From a checkpoint of a small mixture-of-experts model trained on Wikipedia.
Size: 13 layers, 46.9M parameters.
Training: a variant of Adam for the experts, 288M tokens, 8796 steps.
Below are experts of layer 7 (counted from 0) of a mixture-of-experts language model. Rows are named router (the router's row for the expert) and show model dimensions 256-319. Each number is 128 + 24 x the weight over its row's rms, rounded and kept within 0 to 255.
After each expert's rows: "gets" lists some tokens that make up at least twice as much of what it gets as of all text. This comes from a sample of Wikipedia text that the model never trained on. Tokens count by the router's weight.

# expert 2
router [161 117 137 114 116  74 149 107  93 123 123  96 102 149 144 105  64 157 100 129 144 138 147 108 155 121 186 129 123 143 140 142  92  93 134 131 107 131  99 115 184 110 133 139 180 139 128 169 114 149 164 130 143 130 135 121 136 184 120 139 111 126 123 165]
gets: ",", "s", "es", "ers", ")", "ies"

# expert 11
router [133 144 131 129 176 128 145 101 123 116 135  81 129 108 147 158 164 132 137 129 111 125 116 181  97 112 115 143  87 106  81 111 150 144  84 128 146 138  95 155 117 138 125 172  97 114 106  58 103 107 133 104 127 108 125 122 147 123 142 147 139 159 181 116]
gets: " the", " ", " a", " and", ",", " in"

# expert 10
router [135 157 137 140 128 101 124 174 141 123 123 131 124 115 136 120 121 134  97  88  90 100 142 168 100 121 115 118 116 125 144 129 167 182  98 133 106 137 118 151 112 105 135 153 121 168  97 149  91 152 111 158 129  94 123 118 110 105 114 139 140 135 113  69]
gets: " the", " of", ".\n\n", "\n\n", " |\n\n", " The"

# expert 12
router [161 178 133 113 133 126 166 153 158 143 138 138 163 137 149 142 125 144 121 125 122 132 116  95 133 111 137 136 104  94 143 131 133 176 115 133 139 104 150 146 178 113 131 156  92 124 133 180 109  66 116 119 148  99  78 150 126 140 145 152 125 155 166 153]
gets: ",", " and", " in", " the", " as", " to"

# expert 15
router [138 115 145 126 163 148 113 106 128 160 109 115 135 107 132  74 149 110 116 123 135 122 113 117 141 105 105 134 104  88  98 143 155  90  93 118 157 121 148 173 109 109 130 131 121 112 147  86 103 160 134 106 114 119 113 136 133  86 157 133 136 128 197 137]
gets: " |", " and", " was", " to", "\n", " is"

# expert 0
router [188 160 105 141 136 119 146 108 158 193 143  96 155 123  89 108 130 137 125 105 116  98 105 158 128 115 112 134 150 100 143 116 133 144 112 137 139 130 112  99 118 107 122 121 130 173 121 134 119 142 122 122 113 128 115  99 117 106 174 187 170 121 118 105]
gets: ".", "-", " \"", "==", "\"", ")."

# expert 8
router [136 107 110 110 123 186 128 139 145 137 125  77 164 133  95 124 145 144 116  73 130 171 114 152 139 111 119 101 132 129  73 136 158 191 147 123 101 135 126 170 127 104 114 136 113 127 142 112 169  97 163 157 140 124 143 130 139  77 168 143 106 139 133 136]
gets: "19", "20", "18", " of", " (", " as"

# expert 3
router [154 150  98 163 103 107 122 118 126 161 144 164 175 117 132 122 144  95 142 155 155 101 147 177 117 143 166 125 164 141 154 108 158 163 155 125 113 142 128 126  84 110  97  94  87  85  46 133 129 114  91 127 132  93 110 113 161 115 141 116 117 140 140  67]
gets: ":", "\n", " is", " was", "=", "The"